config = dict(
    n_layer=10,
    d_model=160,
    moe_layers=[0, 1, 2, 3, 4, 5, 6, 7, 8, 9],
    normalize_top_k=True,
    rope_fraction=1.0,
    qk_norm=True,
    optimizer='soap_variant',
    final_lr_fraction=0.0,
    steps=7714,
)
Below are experts of layer 4 (counted from 0) of a mixture-of-experts language model. Rows are named router (the router's row for the expert), down (a neuron's output weights, with its number) and show model dimensions 0-159. Each number is 200 + 20 x the weight over its row's rms, rounded and kept within 0 to 999.
Before each expert's rows: "raises" lists some tokens whose logits its average output raises strongly, later layers aside. This comes from a sample of Wikipedia text that the model never trained on.

# expert 1
raises: "ly", ".", "ve", "at", "um", "le"
router,195,181,221,237,209,182,150,206,194,201,195,198,194,206,172,177,167,202,211,179,201,166,190,214,175,203,203,207,176,199,208,211,181,199,186,167,203,195,207,200,212,235,210,233,189,180,234,213,205,217,207,191,233,194,222,216,242,183,204,228,211,195,234,191,186,223,202,192,211,176,243,177,191,255,197,207,165,219,205,167,190,211,196,171,237,180,239,211,207,217,218,220,197,203,207,204,198,199,210,180,204,232,179,202,195,192,173,219,192,201,211,197,193,175,181,202,208,186,206,198,213,236,195,224,198,229,194,159,192,191,183,179,214,208,180,216,242,195,176,203,213,192,197,222,227,192,204,218,244,140,170,195,196,172,239,191,191,181,202,195
down0,185,213,197,164,224,232,209,195,191,183,228,163,203,197,243,215,180,176,198,185,183,215,209,210,209,199,209,178,195,206,213,207,167,221,213,231,237,215,196,172,201,209,206,204,184,193,209,205,258,195,199,239,181,206,178,192,199,201,175,208,188,154,217,197,178,206,190,204,204,187,198,214,194,198,219,200,187,198,220,206,189,231,184,195,176,190,190,219,213,222,178,173,202,212,205,220,199,180,199,173,235,198,222,150,219,168,214,239,224,207,221,208,208,213,196,210,191,227,206,179,196,217,230,213,158,192,245,211,213,206,214,191,136,205,208,223,234,176,208,212,193,197,207,185,166,221,158,184,178,193,225,209,217,189,192,210,161,191,205,225

# expert 30
raises: ",", ".", " and", " in", " ", " at"
router,159,209,216,193,219,190,161,178,161,208,192,235,207,216,198,196,187,186,183,187,216,188,178,253,202,192,176,205,195,183,198,206,181,184,175,221,198,177,226,158,214,182,182,216,257,197,146,202,247,169,239,187,203,206,239,189,207,178,195,199,206,224,214,209,211,206,225,191,200,184,219,170,206,176,227,178,184,178,191,223,223,178,200,182,222,203,191,182,188,196,221,172,200,168,185,193,228,190,218,230,190,202,203,213,201,197,185,180,186,197,201,215,224,217,182,192,215,182,159,188,225,180,152,194,219,214,211,194,197,210,212,203,211,205,259,196,186,205,198,172,172,232,208,206,194,215,212,220,212,215,216,180,195,194,198,200,196,207,197,216
down0,204,210,195,214,240,185,189,210,174,210,202,216,199,200,233,236,205,236,221,186,191,240,222,219,207,200,199,215,194,234,225,213,210,202,177,202,196,201,214,173,216,198,193,165,211,197,209,215,212,218,184,197,204,205,180,190,184,189,184,229,223,211,210,241,221,206,187,202,233,170,176,190,206,169,210,206,210,227,151,160,188,238,207,200,171,207,209,221,196,171,225,200,192,150,193,193,185,192,190,211,180,170,207,233,236,176,208,193,193,184,210,211,164,176,204,180,151,191,174,247,210,224,161,172,167,210,191,204,191,175,198,223,183,203,186,168,214,177,221,183,193,188,212,174,220,178,197,210,197,182,194,216,202,179,202,204,194,214,235,214

# expert 54
raises: ",", " of", ".", " in", " r", ".\n\n"
router,191,238,221,215,221,210,171,202,198,212,176,180,181,168,184,220,223,171,244,208,199,232,205,198,219,192,190,212,199,226,226,210,219,209,181,236,195,173,210,215,239,150,206,219,209,204,213,172,226,214,211,217,181,219,166,164,220,203,167,217,212,194,213,196,223,210,206,191,210,195,169,176,211,245,168,167,234,176,188,161,194,186,229,208,189,211,206,190,202,196,190,234,218,216,212,188,211,198,229,183,196,189,168,222,200,202,207,212,192,199,166,176,157,235,193,194,196,183,211,191,201,197,219,219,205,172,200,179,194,193,213,223,190,200,218,214,194,217,185,210,195,170,238,191,198,171,177,190,172,171,212,206,189,241,175,196,177,203,191,218
down0,192,221,169,184,221,190,167,221,213,223,204,229,192,209,170,186,199,215,215,191,164,213,175,214,175,219,215,217,210,179,211,173,166,188,219,210,220,212,168,185,155,197,176,198,151,199,227,205,208,194,173,182,211,204,188,193,233,222,200,234,169,229,214,192,178,190,223,231,188,219,232,206,190,227,231,185,217,237,165,191,187,168,210,205,174,178,190,202,202,237,180,220,214,224,206,217,198,188,196,202,220,199,220,222,211,217,220,232,181,187,211,208,238,164,179,201,205,231,206,223,192,221,234,194,192,208,193,203,205,226,208,206,215,195,196,195,198,215,220,158,232,216,193,244,179,220,206,228,171,198,203,179,203,209,183,171,198,209,194,208

# expert 12
raises: "-", "el", ".", "ent", "it", "ad"
router,224,209,161,210,188,218,200,184,188,217,168,226,229,206,193,197,214,190,196,204,201,189,219,205,192,220,235,206,216,221,170,192,189,181,175,223,161,201,239,222,247,207,227,222,184,216,165,215,201,184,175,203,201,186,211,235,226,195,212,170,194,208,201,160,201,200,193,183,196,200,192,169,203,194,179,208,184,217,175,187,212,198,158,209,209,208,244,192,194,205,195,228,235,254,210,181,239,210,217,196,217,211,213,214,186,191,183,160,181,195,184,177,208,218,192,189,224,185,206,213,226,169,190,214,172,194,189,201,191,248,197,175,201,220,161,203,195,201,189,193,171,191,183,165,186,189,224,196,202,174,167,232,218,220,217,182,200,190,169,216
down0,193,187,207,185,254,214,209,199,223,211,183,218,178,154,207,178,160,205,186,224,228,210,215,190,232,207,191,209,200,186,200,198,179,210,189,208,182,161,160,205,217,181,207,197,174,222,159,173,208,208,169,215,253,189,199,221,197,206,176,187,215,194,223,220,194,212,195,206,221,214,190,219,201,211,238,173,224,220,203,178,195,199,190,195,215,188,196,230,192,202,175,215,208,169,200,217,215,194,189,209,205,199,199,182,219,208,146,226,211,228,163,180,178,192,179,205,207,213,222,201,192,182,204,230,185,221,182,204,201,197,217,203,180,199,216,215,204,203,206,156,174,182,222,215,227,215,218,231,185,172,213,208,203,203,192,167,202,180,128,184

# expert 63
raises: "at", "i", "as", "r", ".", "id"
router,210,194,215,228,224,217,197,196,219,218,230,219,208,238,178,163,192,196,227,214,219,190,173,188,186,184,168,189,201,206,216,214,219,245,171,182,181,175,193,205,170,167,181,222,220,196,223,203,201,198,205,200,219,200,172,183,238,198,194,201,173,205,212,187,208,208,205,169,193,205,213,195,217,231,206,184,221,190,197,191,231,188,219,219,214,186,241,215,170,206,197,219,239,185,183,234,216,215,211,165,185,202,190,171,196,189,211,151,231,177,190,182,218,185,199,181,196,214,182,179,196,225,222,166,183,235,202,212,181,175,167,209,224,210,233,189,192,180,150,198,227,201,198,182,187,221,229,174,214,201,193,216,210,216,184,161,171,215,216,214
down0,194,232,180,202,219,206,234,213,181,208,183,225,243,164,196,193,211,228,215,192,213,211,210,209,195,197,184,171,236,230,205,229,190,188,203,233,186,192,242,184,191,213,225,180,219,198,182,196,196,188,172,217,208,178,203,187,177,198,161,176,202,232,238,243,234,197,180,235,205,163,182,234,190,189,185,189,218,190,199,241,220,208,199,216,198,179,222,187,201,181,231,198,208,181,226,227,206,214,189,195,215,199,209,209,201,178,211,187,225,221,192,175,227,213,216,170,209,162,207,214,201,208,194,214,192,216,169,185,166,230,167,215,191,203,206,225,179,202,225,209,240,204,188,206,205,210,207,203,196,216,215,214,144,206,170,200,201,209,226,226

# expert 28
raises: ",", " (", " under", " and"
router,186,241,212,199,201,209,229,199,194,173,210,181,237,210,219,211,210,158,175,176,171,188,202,205,198,226,224,199,219,225,186,165,209,169,217,190,171,182,184,215,226,209,203,189,197,235,215,163,241,215,206,243,206,213,208,210,170,198,180,203,236,217,194,191,196,223,202,201,166,191,199,210,198,169,213,203,195,192,172,221,184,197,178,175,224,224,185,210,201,216,154,208,207,199,206,189,190,195,201,176,192,217,186,228,223,207,230,190,219,216,197,200,182,220,207,231,194,190,212,230,171,166,179,193,246,178,220,204,159,180,243,177,197,193,203,213,166,207,235,168,241,195,189,200,216,188,201,189,195,188,184,213,195,169,189,211,233,191,188,198
down0,203,191,187,209,214,190,173,188,193,240,198,226,172,224,187,210,193,215,185,247,170,194,191,204,153,167,237,206,223,230,188,236,256,212,212,214,209,216,210,172,199,216,227,217,204,180,181,224,205,205,204,187,196,174,203,226,188,213,213,195,187,189,192,180,184,221,215,201,161,193,211,215,177,216,198,203,208,208,149,195,241,216,177,207,182,221,209,209,229,202,212,221,195,196,176,223,188,167,215,210,199,198,183,200,173,186,215,194,142,188,199,226,189,169,207,190,193,183,202,229,200,199,186,196,198,202,184,231,190,180,200,185,174,203,230,189,176,196,197,217,180,167,201,215,216,228,168,209,199,173,223,183,183,227,213,203,185,168,152,207

# expert 31
raises: "il", "ac", "un", "in", "an", "or"
router,212,194,240,201,210,178,231,211,200,198,200,197,194,187,165,145,171,232,201,180,200,205,186,194,183,203,195,207,212,193,161,195,197,195,205,213,216,181,231,197,199,219,183,206,185,183,196,201,194,180,204,189,181,199,204,157,193,187,207,215,171,219,216,208,179,171,187,184,201,190,187,213,243,201,218,234,229,226,163,227,230,209,202,193,217,180,197,201,226,226,163,169,230,155,212,196,191,150,237,209,235,209,225,222,221,185,235,215,177,202,171,204,221,200,178,209,224,226,199,183,214,206,228,220,205,224,202,201,220,162,193,211,167,176,206,208,207,201,187,175,196,204,226,186,201,166,213,192,212,204,202,232,204,193,183,193,225,247,202,200
down0,203,215,197,197,165,220,217,207,205,222,190,221,205,206,207,190,221,204,225,191,204,198,151,170,219,182,171,234,182,168,231,175,218,147,174,195,179,224,178,228,168,238,175,242,216,236,216,149,169,195,203,224,228,177,199,180,191,212,215,189,202,226,199,203,233,208,192,209,200,215,186,201,194,244,172,201,180,210,159,183,168,213,202,199,198,176,199,167,204,166,193,193,223,198,210,184,180,202,216,215,211,209,225,197,178,222,170,163,206,180,198,208,198,186,197,195,229,195,170,185,182,207,213,211,197,190,171,182,192,195,178,214,195,205,194,164,203,207,186,218,205,213,200,204,220,203,201,205,204,180,214,204,183,205,139,190,190,200,222,213

# expert 22
raises: "apt", "ases", "ib", "ear", "ond", "ash"
router,154,207,216,199,230,238,190,196,206,176,211,245,248,190,190,164,199,205,180,201,215,179,202,223,191,224,174,217,203,172,216,172,172,189,218,200,171,189,195,244,208,216,170,198,176,221,195,207,229,189,168,240,208,182,200,191,182,207,198,223,199,201,205,206,232,188,200,213,185,171,217,169,229,197,177,193,208,191,223,215,164,227,182,168,176,189,229,160,212,195,210,223,221,186,188,217,204,195,219,217,227,152,197,224,186,177,198,211,172,194,172,202,215,208,207,195,208,223,175,221,210,206,214,192,187,200,169,236,210,221,233,185,203,208,182,201,198,162,191,165,179,190,204,173,202,207,231,189,220,217,212,194,216,209,186,188,203,217,199,173
down0,199,167,203,198,209,179,189,219,215,170,206,191,184,193,201,181,231,190,197,199,217,221,214,216,174,168,203,214,205,206,187,199,203,204,194,201,152,217,207,196,190,204,180,185,234,205,211,187,192,190,186,184,213,202,200,160,208,224,208,217,230,180,217,206,202,206,201,202,207,175,189,204,151,191,225,191,169,197,218,211,219,192,183,197,209,191,214,221,199,195,193,168,206,189,226,165,189,214,185,211,194,209,172,181,190,221,265,240,219,196,180,210,234,205,171,184,194,218,171,212,241,189,187,220,201,214,180,234,171,219,224,182,151,213,206,202,222,178,236,183,146,205,198,187,232,198,226,175,151,178,228,193,215,208,202,223,182,189,168,194

# expert 14
raises: "ip", "at", "ar", "ib", "ab", "up"
router,192,214,201,196,198,232,168,213,193,196,207,247,178,229,197,190,180,212,235,172,185,180,196,193,192,220,213,188,215,194,167,217,204,209,220,193,162,226,191,169,215,220,215,196,223,229,207,237,216,213,206,171,205,166,210,241,184,195,192,225,177,217,212,223,186,188,194,202,190,236,206,213,187,181,195,166,189,224,220,182,169,209,202,177,191,198,207,179,186,212,204,170,218,199,220,165,191,203,181,210,212,225,207,234,205,191,211,203,202,217,199,168,209,230,206,216,190,190,175,199,221,194,224,196,210,222,184,167,258,226,188,163,184,168,188,188,220,159,201,195,195,204,209,192,211,203,223,208,157,195,224,167,192,206,260,190,198,185,218,216
down0,179,179,221,195,226,176,207,210,197,219,217,229,171,194,219,230,201,193,184,201,203,187,215,171,178,219,179,196,220,214,176,188,183,191,193,217,204,193,221,186,216,205,182,210,191,198,192,240,188,169,197,219,204,234,207,181,182,223,210,193,188,234,196,185,246,194,202,177,166,177,227,193,179,192,183,221,183,229,198,195,232,219,203,196,194,194,200,211,188,219,205,208,187,208,167,203,204,183,213,225,187,221,252,183,225,210,186,199,197,239,177,174,235,236,206,239,201,196,198,225,207,228,170,220,259,179,199,220,195,229,196,158,201,236,196,196,215,213,213,217,178,178,220,249,205,208,224,230,180,191,171,171,199,194,195,227,193,198,198,217

# expert 21
raises: "as", "at", "i", "ed", "es", "ip"
router,181,178,173,189,224,194,181,184,165,225,216,233,168,207,191,174,189,209,213,196,243,181,192,203,203,213,188,203,212,179,208,232,207,211,228,194,167,195,151,186,200,203,192,204,171,198,212,223,184,214,197,176,236,183,209,197,166,215,217,214,214,219,207,205,245,209,203,189,185,246,209,225,210,218,175,161,215,234,209,230,195,217,201,188,183,191,209,218,224,199,194,205,203,170,220,210,169,181,194,184,184,161,226,184,225,220,187,186,172,186,176,165,215,224,196,190,209,186,220,206,213,212,197,161,220,193,183,223,243,213,177,217,214,221,208,224,183,158,216,188,208,191,235,184,176,176,212,183,224,212,223,194,227,201,221,209,178,200,208,184
down0,208,206,226,189,185,201,188,213,191,238,201,195,192,189,216,219,228,214,174,159,176,187,207,166,177,216,205,228,182,196,194,211,241,193,177,205,207,202,219,211,236,213,185,201,211,218,229,210,219,192,182,214,159,161,216,229,190,213,198,156,156,211,198,220,226,184,213,217,195,168,245,199,261,214,187,228,174,225,184,182,168,184,208,213,180,201,187,201,177,203,192,212,197,222,211,193,202,208,156,185,198,210,172,196,213,188,194,178,202,205,172,181,199,162,185,240,164,216,194,198,220,192,191,201,221,190,211,184,217,195,177,172,206,204,188,221,189,186,220,185,229,171,213,197,215,232,212,203,211,192,202,203,181,236,217,187,176,223,166,202